config.yaml
n_layer: 16
experts_per_token: 1
d_expert: 144
router_logit_norm: 1.5
lr_router: 0.00201
train_tokens: 342600000
steps: 10456
Below are experts of layer 12 (counted from 0) of a mixture-of-experts language model. Rows are named gate (a neuron's input weights, with its number), up (a neuron's input weights, with its number) and show model dimensions 0-95. Each number is 128 + 32 x the weight over its row's rms, rounded and kept within 0 to 255.
Before each expert's rows: a language model's description of what the expert responds to. This comes from a sample of Wikipedia text that the model never trained on.

# expert 2
It responds to: Table header word starts. First letter or piece of words in sports stats tables and results lists, such as L in Losses, Lane, Gls; also word pieces in prose.
gate0 [169 145 152 124 173 118 103 114 148 141 173 126 149 131 104 154 127 102 157  86 110 118 139 127 169 128 107  86 131 149  92 170 109 129 163 164 134 124 159  86  75 141 100 118 104 107 167 105 159 134 112 117 120 112  91  95 103 174 160  63 104 185 149 180 127 196 140 141  42 113 131 146  75 192 143 147 153 103 117 128  53 179 134 149 137 133 201 133 119 195 140 122 188 125 157  99]
up0 [127  92  82 150  66 117 142 131 124  86 100 124  74 152 107  98 156 167 112 124  94 155 100 134 135 175 130 156  94 121 152 128 165 122 138  55 131 114  80 180 138 114 140 120 148 195 107 171 132 116 128 104 117 119 119 165 171  91 128 140 136  87 146 119 155  91  75  77 117 155 171 145  96 141 150  88  81 149 134 128 145  89  64 112 127 114 137 117 109 188 226 109 124 137 117 217]
gate1 [104 103 111  93 139 180 108 101  77 150 167  81 169 148 109 221 127 175 120 113 180  92 139 167 138 135 131 101 107 119 156  98  95 112 150  52 185 177  92 154 143 117 150 161  96  72 151 106 164 148 123 116 127 130 133 154 148 135  51 152 105 104 107 173 133 143 159 104 111 125  76 103 125 173 105 101 156 103 133 122 150 109  76 172 161 105 149 115  96 105 123  71  83 134 132 176]
up1 [150 100 164 127 175 132 126 133 143 150 151 148 171 127  98 180 176 112 110  74 169  89 146 108 154  92 175 126  89 142 135  93 128 127 106 109 139 156 128 135 118 147  87 148 162 167 122  41  87 143  86 125 136 100 124 149 138 106 144 110 102  79  68 200 132 182 154 142 204 149 111 115 127 175 129 174 117  53 124  98 114 117 103 152 143  99 137 115  84  38 155 120 148 140 150 152]
gate2 [122 157 153 167 109 170 126 115 143 117 120 115 192 125 136 202 132 129  90 127 152 118 212 146 147 143 106  91 151 144  85 161 100  93  94 117 159 154 113 168 144 129  94 106 153 143 110 140 112 114 105  97  38 125 130 117 154  86 104  72 115 114  89  37 138  73 120 187 141  95 106  81 107 111 193 135 145  75 123 114 116 144 124 122 143  70 122 100  96 102 107 149  71 121 112 153]
up2 [194  97 134 134 194 127 146 114 160  91 116 152 125 187 127 134 105  97 130 169 106 121 151 165  80 143 101 146 124 143 170 122 104 129  88  74 130 105  95 124 119 133 108 130  99  53 123 204 151  67 145 132 137 143  97 180 147 170  91 106 127  97 100 131 139 177  66 137 137  66 102 175 148 145 135 109 126 143 163 165 114 120  34 101 145 166 149 165 167 141 122 123 129 180 158 107]
gate3 [ 98 148 143  82 137 108 106 110  92 172  81 111 126 103 163 131 139 121 164 144 105  96 108 130 164 170 119 103 141 182 141 138 122 114 154  94 174 110 183 160 113 111  92  97  65 108 108 206  94 159 122 104 177 178  98 108 169 139 110 142 125 171 106  76 167 175 163  98 101 152 146 136 189 157  87 122  66  90 191  95 164 114 105 127 133 129 145 194 174 113  84 140 132 158 128 138]
up3 [ 79  76  89 142 150 195 102 107 112 142 148  88 142 125 113 137 116 114 151 131 100 159 127 128 147 155 103 147 118 158 143 129 158 168 143 164  64 129 108 158 163 138  93 176 130 151 115 157 154 106  74 104 122 159 135 185 109 128 140  86 131 120 155 142 116  59 142  88 162  58 179 157  64 140 171 151 136 195  97  99  90 113  90 129 122 129 191 106 124 138 179 185 158 129 136 199]

# expert 28
It responds to: Clause-linking function words. Conjunctions, relative pronouns and auxiliaries joining clauses in narrative prose: and, but, which, who, when, was, and clause commas.
gate0 [125 130 103 134 121 119  50 131 133  96 148 136 165 202  92 145  95 105 119 117  83 112  94 137 182 153 127 101  99 160 157 117 152 105 142 115 124 167 131 181 168 146 139 133  93 133 102  83 100 153 133 117 142 169 101  86 112  37  58 168 153 146 136 106  77 157 170  73 115 138 196 104 115  97 114 121 141  74 105 195 182 154 123 124 119 138 163 181 130 136  81 114 117  99 122 135]
up0 [178 131 106  66 142  97 126 161 153  70 123 151  97  81 157 135 114 110 110 123 118 169 126 127 108 123  95 144 111 158 138 188 107 176 112 143 144  74  91 119  76  45 131 106  76 156  85  73 148 101  89 190 139 106 150 105 158 145 146  93 111 117 139 116 145  68  92 116 163 123 145  76 103 192 117 116 102 125 151  85 123 114 136 107 136 170  85 153 150 145 146 161 116  66  94 187]
gate1 [199 111 150 117  85  94 104 161 126 161 105  73  66 124 116  80 131  80 133 186  67 133 189 158  90 116 128 105 131 136 136  97  81 111 103 180 116 130 117 156 155 171 157  90 142 138 111 112 133 126 160 137 139 138 145 107 130  69 161 102 157 130  58 106  87 133  88 155 150 144 149 102 146 136 104  95 100 123 135  96  88 129 112 113 130 165  64 184 133  85 135 219 162  97 105 117]
up1 [ 75 146 135 156 147 141 183 142 145  73 147 169 162 134 122 178  73 144 104  69 164 129  49 131 128 154 124 120  99 121 138 177 111 113 143 114 160 114 121 111 176 127 100 147 153 108 127 141 140 181  73 120 149  80 135 146  97 187 136  95 140 136 214 140  73 103 135 175 147  77  93 189 115  85 148 136 145 143 125 122 159 115 100 126 129  88 168 127 106 176  99 103 102 122 188 176]
gate2 [ 79  94 145 163 182 111 147 173  98 154 132 123 119 174 114 217  70 109 112 114 108 125 105 137 128 131  97 116  83 110 121 167 100 121 161 117 153 125 167 106 155 138 125 142  92 156 119  76 181 165 205 160 131  88 122 100 122 153  72 129 146 127 128  50 109 203 138 155 134 163 142 154 154 124  96  79  94 164 123 104 112 175 122 113 110 115 109 157 130 189 123 130 168  82 145 181]
up2 [170  72 134 192 106 150 150 169 200 159 151 133 121 105 118  98 136 147 181 148 189 138 142 149 105 136 148 136 160 135 136 167 164 134  62 145 149 143  87 107 103 183 118  97 122  81  93 129  68  68 161 107 112 124 113 127 125 143 195 162 124 221 100 134 129 145 110 120 137 124 108  91 197 146 113 123 178  85  79 110 178 158  84 129 104 118 101 133 133 102 114 122 129  97 113 106]
gate3 [107 185 150  93 114 116 171 153 159 143 137 114 142  85 122 120  90 148 134 127 155 125 135 126 172 112 125 186 146  97 151 143  68 131 101  94 150  67 174 139 120 137  92 147 111 197 119 131 182 138 115 147  76 162 166 123 149 100  97  75 118 119 123 114 148 232 120  55 158 139  89 174  65 123 159 142 113 137  85 122 167 148  97 108 130 124 165 124  85 152 136  94 157  73 175 118]
up3 [185 181 145 118  85 159 147 130 141 136 100 159 157  58 166 127 137 146 154 137  97 130 161 127 127 134 143 199  68  82 133  90 146 157 102  84  97  64 176 119 123 147  88 126 138 141 149 124 158 146  95 128  97 136  76 162 175 157  85 106 104 132  97 142  87 137 157  66 170 123 122 152 157 160 193 167 141 125 123 169 130  61 107 126 135 175 159 113  56 150 148  98 155 138 105 104]

# expert 13
It responds to: Personal name pieces. Opening pieces of given names and surnames in tables and lists, often European, e.g. Mich, Thom, Lud(wig), Gar(cía).
gate0 [139 156  98 120  81 115 105 129 130 142  98 141 157 102 138 111 183 142 173 139  99 122 162 158 136 116 120 118 123 161  69 117 145 123 113 107  82  22 122 125 155 112 147  85 167 108 104 120 152 184 126 202 124 166 159 122  79 155 145  58 133  56  90  73 140 175 142 129 158 122 144 135 162 187 139 105  93 111  90 132 151 181 113 194 151 116 129 159 144 121 142 114  72 145 163 143]
up0 [129  78 135 100 167 172 163 136  84  80 130 165  87 169 101 153 114 138  73 174 164 120  90 166 118 127 119 123 144 102 143 181 170 133 134 128 145 184 112  71 120 162 137 193  98 153 218 103  70 100 157 139 164 102 134 109 147 105 118 165 174 173 118 146 132 100 128 165 104 141  83 168  93 144 108 140 122 113 118  78 120 114 161  55  97 132 113  75  92 116 166 134 123  94 116 100]
gate1 [125  86 117 145 157  95  84 136  87  82  87 135 127 115 109 124 131 139 181 175 150  99 136 119 171 176  98 153 123 110 120 144  97 160 139  91 113 118 140 177  93 128 139 123 170 136 126 124  63  85  86 120 139 160 130 176 142 183 107  68 119 174  96 109 163 168  69 181 137 129  54 146  93  95 141 124 137 129 153 140 152 147 106 154 170 113 123 109 203 212 103 126  70  93 113 149]
up1 [105 116 131  85 103 151 151 159 160 135 152 122 142 114  83 133 115 142  67 134 146 131 123 163  92  81 114 149  95 108 206 118 177 114 194 143  88 142 100 114 158 116 173 109 103 124 133 113 148 172 156 124 128 129 166 134 119  60 136 189 151  53 123 142 117  93 159 143 101 120  98 113 177 196 198 143 164 149 100 121 121 112 167 136 142 113 107 124  71 114 122 103  73 132 109  38]
gate2 [178 155 106 166 116 190 102 200 114 136 110  99  73  83 119 160 137  74 147 127 118 161 139 127  86 142 184 126 124 144 115 151 144 148 177 103 124 127  66  77 107 138 133  72 162 130 142  88 131 146 163 146 188  65 135  93 125 128 149  87 108 139 103 157 124 137 118 142 159 170 120 107  75 112 138 174 111 200 176 114 122 107 113 140 145 111 114 156 183 153 108 164  36 118 119 145]
up2 [126 121  71 157 121 104 125 136  87 149 101 104 138 135  84 128 135 115 114 165 159 144 111 144 141  68 168  96 143 134  70 137 133 162 159 135  74 165 153  92 152 105 179 114  86 145 132  73 144 100  81  90 150 127  90 119 188 118 138 140 105 138  79  88 191 108 153 108 159 100 131 171 166  79 130 186 117 147 119 131 230 148 134 116  95 119 138 171 106  97 202  70 110 133 116 135]
gate3 [ 77 131  58 164 155 153  81 144 147 131 105  80 128 130  96 107  85 120  66  86 118 159  72 112 164  72 163 120 119 124 125 127 202 189 165 123 151 113 141  73 163 138  95 133 166 165 110 164 118  67 149  84 132 124 137 107 128  74 149 162 119 129  93 139 168 114  74  85 118 107 106 117 122 158 199 198 107 126 150  90 119 137 183 158 138 130 117 119 136  95  95 104 148 153 138 129]
up3 [138  35 155 115 118  92  88 171 117  88 134 160 135 138 159 186 145 111 139 138  91 163 107  86 144 136 117 123 133 155 108 189  94 138  88  86 129  95 158 127 133  90 128  90 129  79  71  98 108 209 127 163 119 152  97 162 146 128  98 143 168 102 112 177 131  81 128 191 107 141 128  94 117 113  96 146 143 144 101 132  96 130  70  83 176 139  94 126 166 157 133 167  88  59  96 129]

# expert 5
It responds to: Capitalized word initials. Single capital letter starting a proper noun or sentence-initial word, especially in taxonomy and names, such as M in Minolta, P in Paleogeography, S in Silenus.
gate0 [109 132 158  76 126 162 135 185  43 101 127  93 104 128 137 121  92  98  70 133 177 138 158 158 118 165  98 123 101 176 119  85 157 148 117 158 107  93 137 101 158  94 125 127 113 138 165 174  92 105  75 154 128 166  85 130  94  62 116 117 111 128 148 176 127 123  92 214  64 165 126 114 136 128 109 130 152 166 180 184 161 108 177 109 147 100 137 108 156  79 172 142 123 129 100 140]
up0 [165  95 137  47 121 165 116 211  37 113 158 181 103 163 156 124 102 141 138 165 140 163 154 173 136 129 123 115 144 152 146 131  81 110 116 137  90  65 120 150 141  45 134 156  98 170  96 138 127  91 164 171 154 140  91 107 122  80 124 135 120 131 133 178 145 120 127 146 137 177 155 201 123 132 122 138 168 126 142 182 141 103 129 138  99 112 134 112 152 100 118 166 158 199 109 117]
gate1 [126  94 136 161 167 158 168 148 130 121  96 120 118 134 151 159 107 153 111 129 141  83 182 121 114 138 140 125 147 119  92 124 142 117 103 155 175 121 142 100 102 150  68  94 118 169 191 107 160 138 106 137 155 141 127 114 106  36  88  67 135 150 169 129 156 159 142 169 173  97 116 100 109 143 120 148  79 109  95  91  90 186 165 163 112 149 171 134  21  99 104 151 194 100 155 155]
up1 [104 124 132 156 100 149 163 230  75 178 131 155 187 195 179 164 164 138 171 156 123 119 131 184  99  93 102 146 152 118 139 116 144 153 164 148 150 120 190  81 101 167 115 140  96 119  95  93 126 111 124 129 184 128 126 137 116 124 130 136  94 120 139 144 116 170  75 107 100 175 165 168 133 140 101 113 170 101 155 155 136 159  78 115 151 100 175 128 138  89 132 168 177 132  90 192]
gate2 [120 131 127 117  66 125 121 166 153 116 155 129 125 174 177 125 142  79 200 157 121 136 112  80 100  96 108 145 132 102 140 151  84  73 121 129 123  87 141 105 116 156 125 177 113 111 103 142  87 161 131 104 177 169  53  66  84 153 136 165  62 129  94 152 134 133 124 103 129 123 151 143 124 138 133 118  89 133 112 134 129 155 119 238 147  84 141  61 109 192 190 125 130 102 132 120]
up2 [122 108 129 122 177 165  85 114 139 165 106 108 198  89  93 125 132 184 147 125 152 126 139 232 157 145 132 118 148 124 118 150 102 168 152 152 137 127 167 125 109  90 100  90 167 130 148 158 132 112 155 165 117  87 188 180 209 124  68  87 182 144 191 110  83 135 115 162 172  90 117 107 114 152 115 169 145  83 185  85 112 103  97  93 106 126 123 157 133 116 111 118 131 133 115 146]
gate3 [137 132 145 168 146 109 125 103 179 152 121  89 129  86 128 157 146 168 149 100  96 131 117 164 130 197 222 132  71 167 119 157  87 183 143  78 139 138  90 139  86 195 108  78  71 140 125 140 109 112 162 147  93 162 126 136 125 124  71 168  92 130  73 116  97 119 135 134  92  83 107 132 144 115 115  77 151  59 143  90 110 123 118 128 114 113 138 124 169 183 152 134 125 178 175  99]
up3 [154  79 211  98 159 113 131 138 123 183 101 168 159 100 183  90  98 144 150 114 156 190 122 130 160 127 155 154 132  72 160 115 153 161  69 150 128 151  48 167 148 119  47  78 121 134 101 121 141 173 161 116  85 140 154 101  89  97  81 165 121 121 118 106  64 136 113 111 159 126 131 150 137 120 137 104 131  71 176 160 154 127 173 154 122 146 134 169 171 151 125 125 113 136 165 128]

# expert 0
It responds to: Number pieces. Number tokens and digit chunks in dates, statistics, elevations and tables, such as 19, 20, 1 in 1,535.
gate0 [195 158 144 134  95 135 141 115  95 125 126 125 115  87 172 162 155 139 133 117 154  58  74 102 138 175  83 149 140  92 126  82 158  67 125 117  57 146 150 158 114 101 128 121 119 150 123 134 177 112  44  45 181 150 148 135 131 150 119  71 138 134 195  96 140 124 159 104 143  77 146 110  90 155 145  96  94 130 117 119 126 102  97  61 161 130 140 161  85 127 138 119 169 141 166 122]
up0 [150 101 157 125 160 154 141 167 129 153 136 125 174 145 123 171 193 160 175 189 162 113 173 131 131  95 150  89 126 118 117 127 100  32  96 107 158 158 129 153 199  97 128 140 126  88 101 173  74  91 110  99 197 141  80 141 108 122 179 145 166 180  81 153 140  84  85 142 147 103  96  99 112 156 129 142  76 156 139  99 135 152 126  83 173 133  83 121 122 115 152 100 133 153 107 143]
gate1 [100 144 135  94  87 138 189 120 100  98 113 141 125  59 119 138 120 121 124 122 197  93 175 155 123 140 142 137 145 102 142 116 132  87 121 176 153 167 158 164 105 133  81  90 186  93 148 216 110 169 143 156 116 127 136 146 116 113 140 125 149 155 127 123  77 124 121 125 145 124  93  94 189  36 104 133 128  84  66 129 146 145  92 125 110  88  64 105  81 150 198 168 129 128 142 103]
up1 [ 87 147 144 147 102 154 181 112 141 143 136 120 156  63 135 122 120 162 126 134 198  94 139 136 149 144 157 127  97 144 112  82  99 102 108 143 143 171 127 211  96 143 102 113 175  61 146 173 155 137 120 136 104 126 124 181  91 108 107 129 110 139 136  87  65  89 117 131 108 148  89  57 211  52 124 115 152 126  60 163 133 101 113 127  93 105 112  92  73 143 158 120 148 135 148 105]
gate2 [ 85 128 131  82 115 120 113  78 116 129  95 108 164 120 163 135 117 106  95 128 159 131  92 101 134  91 108 143 142 150 158  69 106 187  80 165 113  82 173 107 136 159 189 153 132  95 147 125 106  84  87 133 123 118 116 172 130 119 137 100 155 174 161 187 137 100 149 106 110 177 126 140 114 146 134 151 100 138  77 207 132 185 112 110 120 110 205  81 174 161 202 159 111 119 185 137]
up2 [179 163  92 163 137 155 196 133 123 108 162 112 132 165  89 154 172 166 144  52 108 115 123  91 134 130 100  90 111 140 133 134 118 122 105 112  97  98 132 125 127 142 131 101  67 133 118  89 152 191 173 162 165 136 123  67  93  66 102 167 180  54  77  91 122 147 197  89 126 170 141 129  84 160  91 131 107 106 105 151 129 126 103  97 148 152  63 136 145 167 122  98 126 120 129  98]
gate3 [118  84  75 127 107 158 137 116  82 108 121 112 160 118 149 118  97 146 134 121 138 148  43  63 190 129  73 140 173 113 113 136 161 118 163 155 112 127 117 119 111 119 110 100 191 104  88 162 150  92 145 177 149  84  66 175 122 132 134 133 169 160 102 121 167 153 128 148 161  87  55 114 151  92 156 117  82 113 164 143 126 112 187 159 157  67 109 175 105 174 110 150 145 165  94 137]
up3 [143 150 106 164 107 111 122 146  65  44 167 124 194 137 155 135  79  98  95 143  87 160 170 140  79 130 121 102 196 107 147 152 156 140 146 108 165 157 183 155  58 149 145  99 132 120 146 117 166 107 120 120  89 175 160 160  68 122  80 138 121 142 149 164 134 146 131 122 142 126 152 145 127 144 125 100 161  85 163 133 109 130 214 172 130 102 187 152 136 163 155 152 147  90 132  79]

# expert 11
It responds to: Prepositions after nouns/verbs. Prepositions following a noun or verb, mostly of, in, to, by, with, into, during, as in Legion of Merit, production of.
gate0 [137 157 136 111 144 132  86 162 144 137  89  66 168 142  74 121 101 147 122 190 113  72 100  63 189 104 109 103  96 120 101 124 139  96 124  66 145 127 110 161 120 122  36 160 125 137 160 138 117 165 142 122 146 135  62 138 136 152 121 146  96 119 206 121 174 121 172  88  99 138 126  56 133 145 112 106  99 154 111 151 142 167 115 142 192 157 165 139 182 145  86 127 145 156 141 107]
up0 [158 133 124 102 173  99 120 138 122 138 107 218 104 115 154 117 123 125 136  92 138 133 147 116  66 170  93 120 111  92 118 144  36  88 107 147 121 141 127 151 113 117 125 112 109 157  98  90  82  61 159  83 148  60  97 100 163 108 135 173 120 158  75 103 167 119 114  97  96 175 138 141 138 115 106  76 135 145 157  47 109  97 126  88 106  41 135 155 143 122 130 150 161 151 104 115]
gate1 [109  99  59  92 146 192  90  97  74 116  88 129 128 147 167 130  62 110 130 152 181 148  94  82 146 111 140 143 113 139  93  90 144 134  95  93  58 106 123 172 120 105 165 111 105 166 175 164 129 101 136 149 158 110 123 118 144  94 161 103 145  89 145  75 148 103 125 169 160 169 105 101 105 146 127 167 146 127 133 160 117 139  85 105 171 109 201 101  96 114 107 170 172 189 137  72]
up1 [145  52  71 115 124 109 117 122 107  61  78 133 129 153 106 143  89 126  99  94 137  75 114 118  95 173 145 105 111 156 187 163 139 133 104  77 192 143 117 119  81 143 124 162 115 167 195 110 169 196  80 140 153 124 121 186 142 122 178 124 132 144 194 140 106 138  80 139 145 113 148 118  92 138 168 154  62  96 106 115  90 136 128 152 119 192 134  80 117 133  99 131 131 160 141 132]
gate2 [153 168 124  95 138 138  96 163  87 131  74  70 194 136 157 149  70 105 149 144 152  88 177 146 181 162  93 124 155 167  74 143 127 125 182 118 140 119 154 166 127  93 168 151 144 138 127 110 118 118 146  93 140  92  46 115 133  83 166 141  94 133  91 153 189 148  96 139 147 117 125 156 189 173 118 140 116  58 157 132 138  99 137  78 136 123 173 173 105 133 145 165 140 180 116 153]
up2 [129 114 182 185 121 124 153 151 124 153 187 102 119  87 137 142 173 151  79 157 112  84 106 120 157  74 137 183  93 113  75  49  92 162 135 121 194 191 144 129 150 178 112 112 143 115  97  95 171 140 120 108 106 138 128 136 118  87 178 154  62 123 176 132  82 144 147 114 119 121 128  83 153 155  87 153 141 128 132  93 191 128 188 155 125 135 167 109 125 102 111 116 131  98  90 177]
gate3 [149 180  75 161 108 185 109 124  82 125 123 103 196  80 141 126 137  74 127 104 143  99 138 140 127 141 123 197  93  85 130 121  82 112 162 113 154  75 182 128 152 118 116 162 123 128 154 166 165 133 151 121 107 144  93 121 111 137  99 177 130 120  64  96 133 130 137 134 105 114 165  83 120 119 128 169 172 137 166  71  90 178 128 136 169  58 127 132 163 104 130 114 162 147 109  26]
up3 [127 175  82 104  97 171  69 164 118 184 115 128 146  87 115 100 207 143 120 152 174 160 133 143 117 121 124 176 132 120 185 167 148 119  92 132 112 107  97 134 161 190  94 129 129 130 137 126 132 119 166  82 181 152 120 144 175 105 167 159 112  88 178 116 124 185 123 123 143  93 131  84  61 166  66 152 132 113 109 105  85  56  96  76 149 138 105 139 127 124 139  62 117 136 120 127]

# expert 10
It responds to: Commas, colons, years. Commas between place names and states or author and year, infobox colons, and year numbers starting event names, e.g. Tempe, Arizona.
gate0 [144 200 134 136 143 134 169 126 109 124 169 120 157 175 164 195 174 201 137 110  89 232 151 160 142  92  90 191 137 107 100 130 143  93 159 148 142 146 107 112 168 157 145 125 115 125 185 133 110 111 141 105 110  80 152 140 105 131 111 184  88 137 120 102  87 155 155 131 149 108 134 147 144 113  89 175 132 126 177  75 125 143 101 154 103  89 176 158  74 170 142  90 143 116 146 160]
up0 [139 146 158  91 105 115 182 209 134  89  98  68 149 128 123 200 109 151 147 106 105 164 129 168 119 114 138 104 140 134  93 139 118  84 149 114 153 132 150 132 170 110 130  83  93 127 171  78 185 116 135 133 136  87 164 111  99  97 105 145  75  98 107 145 137 151 171 152 115  93 169 140 123 142  82 107 136 159 163  82  97  98 104 181  35 106 120 109  99 122  92 133 133  37 137 138]
gate1 [115 101  72 120 108 151 120 144 111 161 119  81 137 145  86 153 179 190 150  76 112 151 111 116 110 116  89 157 157 120 152 141  60 132  90 173 125 115  97 127 153 169 161 131 123 139 186 106 143 172 128 170 140 166 121 127 156 157 117 179  80 198 141  92 160 180 103 163 118 157 160  75 117 131  91  87 147 129 132  58 108 120  49 121 151 133 119 155 183 157 141  74 106  95 117 108]
up1 [115 175 162 119 147 159 156 155 124 156 160  48 200 196  73 120 143 190 138 133 112  74 149 104 134 138  92 117 139 174 112 141 133 109 142 127 130 120  59 130 152 109 144  73 113 154 120 128 176  76 164 136 125 187 127 130 139 150 111 136 110 225 140 120 191 184 125 132 140 177 124 106 155 186 109  98 124 132  97 126 144 107 108 157 103 108 162 148  98 147 155  88 157  99 116 112]
gate2 [142  92 139 165 146  82 162  88 158 127 112 202  61 121 138 223  60 155 120  74 118 127 136 117 120 148  92 153 173 112 112 141 104 149 142  84 139  91 166 155  96  85 118 122 207 171 143  83 109 148 104 150 114 192 127 124 110 129 165  59 126 165 123 129 149 150  77 102 101 156 134  83 177 132 117 139 106 119 132 130 111  95 165 159 129 106 121 159 120 119 199 130 130 135 142 145]
up2 [ 97 119  92 151 124 136 131  80  84 100 120  94 150 168 150  63 125 153 121 176 166 110  82 155 134 118 137 151 160 123 137 155 233 113 125 145 163 122 108 118 115 155 110 146 168 106 124  94 113 121 117  46 115 135  77  67 176 132 103  67 101  77 127 142 134 147  81  94 197 155 160  83  70 148 134 132  81 117 128 140 134 119 109 107 112 137 143  87  88 143 126 151 170 130  68 101]
gate3 [137 123  78 173  88 148 131 142 107 184  85 204 158 134 165 102  82 160 141 110 134 127 157 133 177 179  22 158 122  94 170  82 160 140 160 123 108 134  91 105 157  83 106 129 145 111 147 137 117 145 122  90 132 161 139 167  98 167  96  75 178 131 131 163 113 145 116 124 110  74  41 153 173 135 142 140 159  97 119 107 106 109 118  61 132 125 126 162  96 155 142 125  97 123 125 107]
up3 [117  91  54 159 102 129 120  65 134 143 117 120 163 105 125 102 117 118  94  83 107 146 166 112 117 128 112 142 125 120 119 161  67 113 124 181 140 132  77 132 178 177  73 120 192  98 144  96  54 105  97 104 178 130 133 132 124  64  96 165 158 121 157 105  73 127 123 127 142 110 119 147 120 185 110 151 196 117 135 131 138 138 147  96 113  86  98 119 130 214 136 157 154 116 112  53]

# expert 24
It responds to: Word-initial consonant clusters. Initial consonant pieces of longer words, often after prefixes, such as th(ose), entre(pr)eneurial, a(p)ologizes, inv, contr, exp.
gate0 [145 131 131 152 167 132 133  98 113 187 129 158 203 167 136 146  56 126 137 168 116 123 156 193 137 109 168 178  71 129 140 146 101 126 100  73 119 138 175 144 103 142 198 150 136 112 140 118 106 168 144 203 156 169  83 145 119 105 116 165  87 131 126 156 186 131 170 142 179 123 133 151 170 152 117 187 150  92 137 128 127  98 139 104 128 121  90 123 145 182  78 100 100 192 131 109]
up0 [129 130 117 175 104 119 147  98 163  96 143  72 129  94 169 140 155 144 103 134 158 119 160  91 132  96 132 107 177  94 174 121  93 146 110 201 135 129 161 110 163  97 114 128  74 201  92 124 136  53 133 102 179 125 162 177 167 102  91 107 153 119 133 119  97 115 105 124  70 148  46 137 116 114  97  69 132 105 133 144  63 163 152 148  85 156 169 109 107 145 142 126 142  78  97 174]
gate1 [135  99 144 116 152 164  97 126 173 165 139 177 114  94 116 123  35 121 128 172  69 178  59 182  87  71 107  74  97 113 146 123 176 119 203 134 104 118 137 142 120 120 151 177 155 153 130 120 147 173 161  85 149 167 129 101 141  94 141 153  82 112 110 108 126 133 138 165 106 105 115 177 116 126  69 133 103 106  92 104 194 126 147 165 110 100 172 111 101 162 142 126  89 141 144 160]
up1 [106 113 137 165 123 129 171 124 117 148 157 142 186  81  72 122 167 111  81 134  67 181 145  68 130 126 121 112 124 128 165 145 169 146 125 145 126  98 170 139 158  79 118 143  83  84 124 122  86 174 138  80 158  96 152 187 123 131 125 174  99 110 120 151 123  93 130 147 124 158 154 109 127 158  84  98 164 127  53  67 152 136 135 150 108 178 139  77 162 178  96  63 135  96 158 179]
gate2 [ 84 110 155 113  89  85 115 138 167 119 144 179 127 155 103 139 145  91 188 133 136 157 105 190 107  56 126 129 159  63 110 127 121 102 145 130  90 161 103 134 183 102 143 154 146 104 161 122 136 155 108 167 142  66 157 148 190  90 151 112  80 170 128 170  63 108 134 116 130  82 143  97 112 150  85 120  94 171 177  92 134  89 148 149 133 131  56 157  64 117 128 129 117 113 116  78]
up2 [157 130 103  53 140 190  95 132 154 118 126 109 186  92 154  63 170 131 114 137 154 161 126 129 131 179 131 107 176 147 185  91 129 186 107  80 115 115  75 144 164  76 110  83 168  85 158  96 125  96 113 120 176 158 131 150  82 159 146 143 128  72 114 147 144 115 115  86 182 160 132 154 135 117 123 111 159 124  88 120 169 163 134  87 111 152 158 116  91 137 143 176 111 190 170  97]
gate3 [126 135 138 150  68 101 116 171  98 135 126  88 117 111  70 174 150 174 114 152 128 160 154 185 142 109  99 128 178 169 172 107 113 155 150 116  73 157 135 116 120 126  78 172 133 100 142 160  88 109 167 170  83 168 160 165 143 139 149 100 116 139  94  94  89  99  93  94 108 147 130 111 169 223 156 109 103 146 117 154 153 169 110 119  65  87  94 132  87  56  91 155 142 133 130  99]
up3 [118  89 112 175  92 111  90 146 158 221 106 115 170  65  75 151 195 165  88 125 130 114 146 117 111  94 126  94 103 123  91 130  90 169 167 117 186 148 112  97 135 153  43 102 171  81 144 133 140 136 166 186 105 146 117 113 160 148  97 126  82 121 153 134 158 135 113  91  85 136 166 147 125 158 166 126 128 111 167 119 156 169 151 137 101 131 106  96 144  77  82 130 148 152 143  78]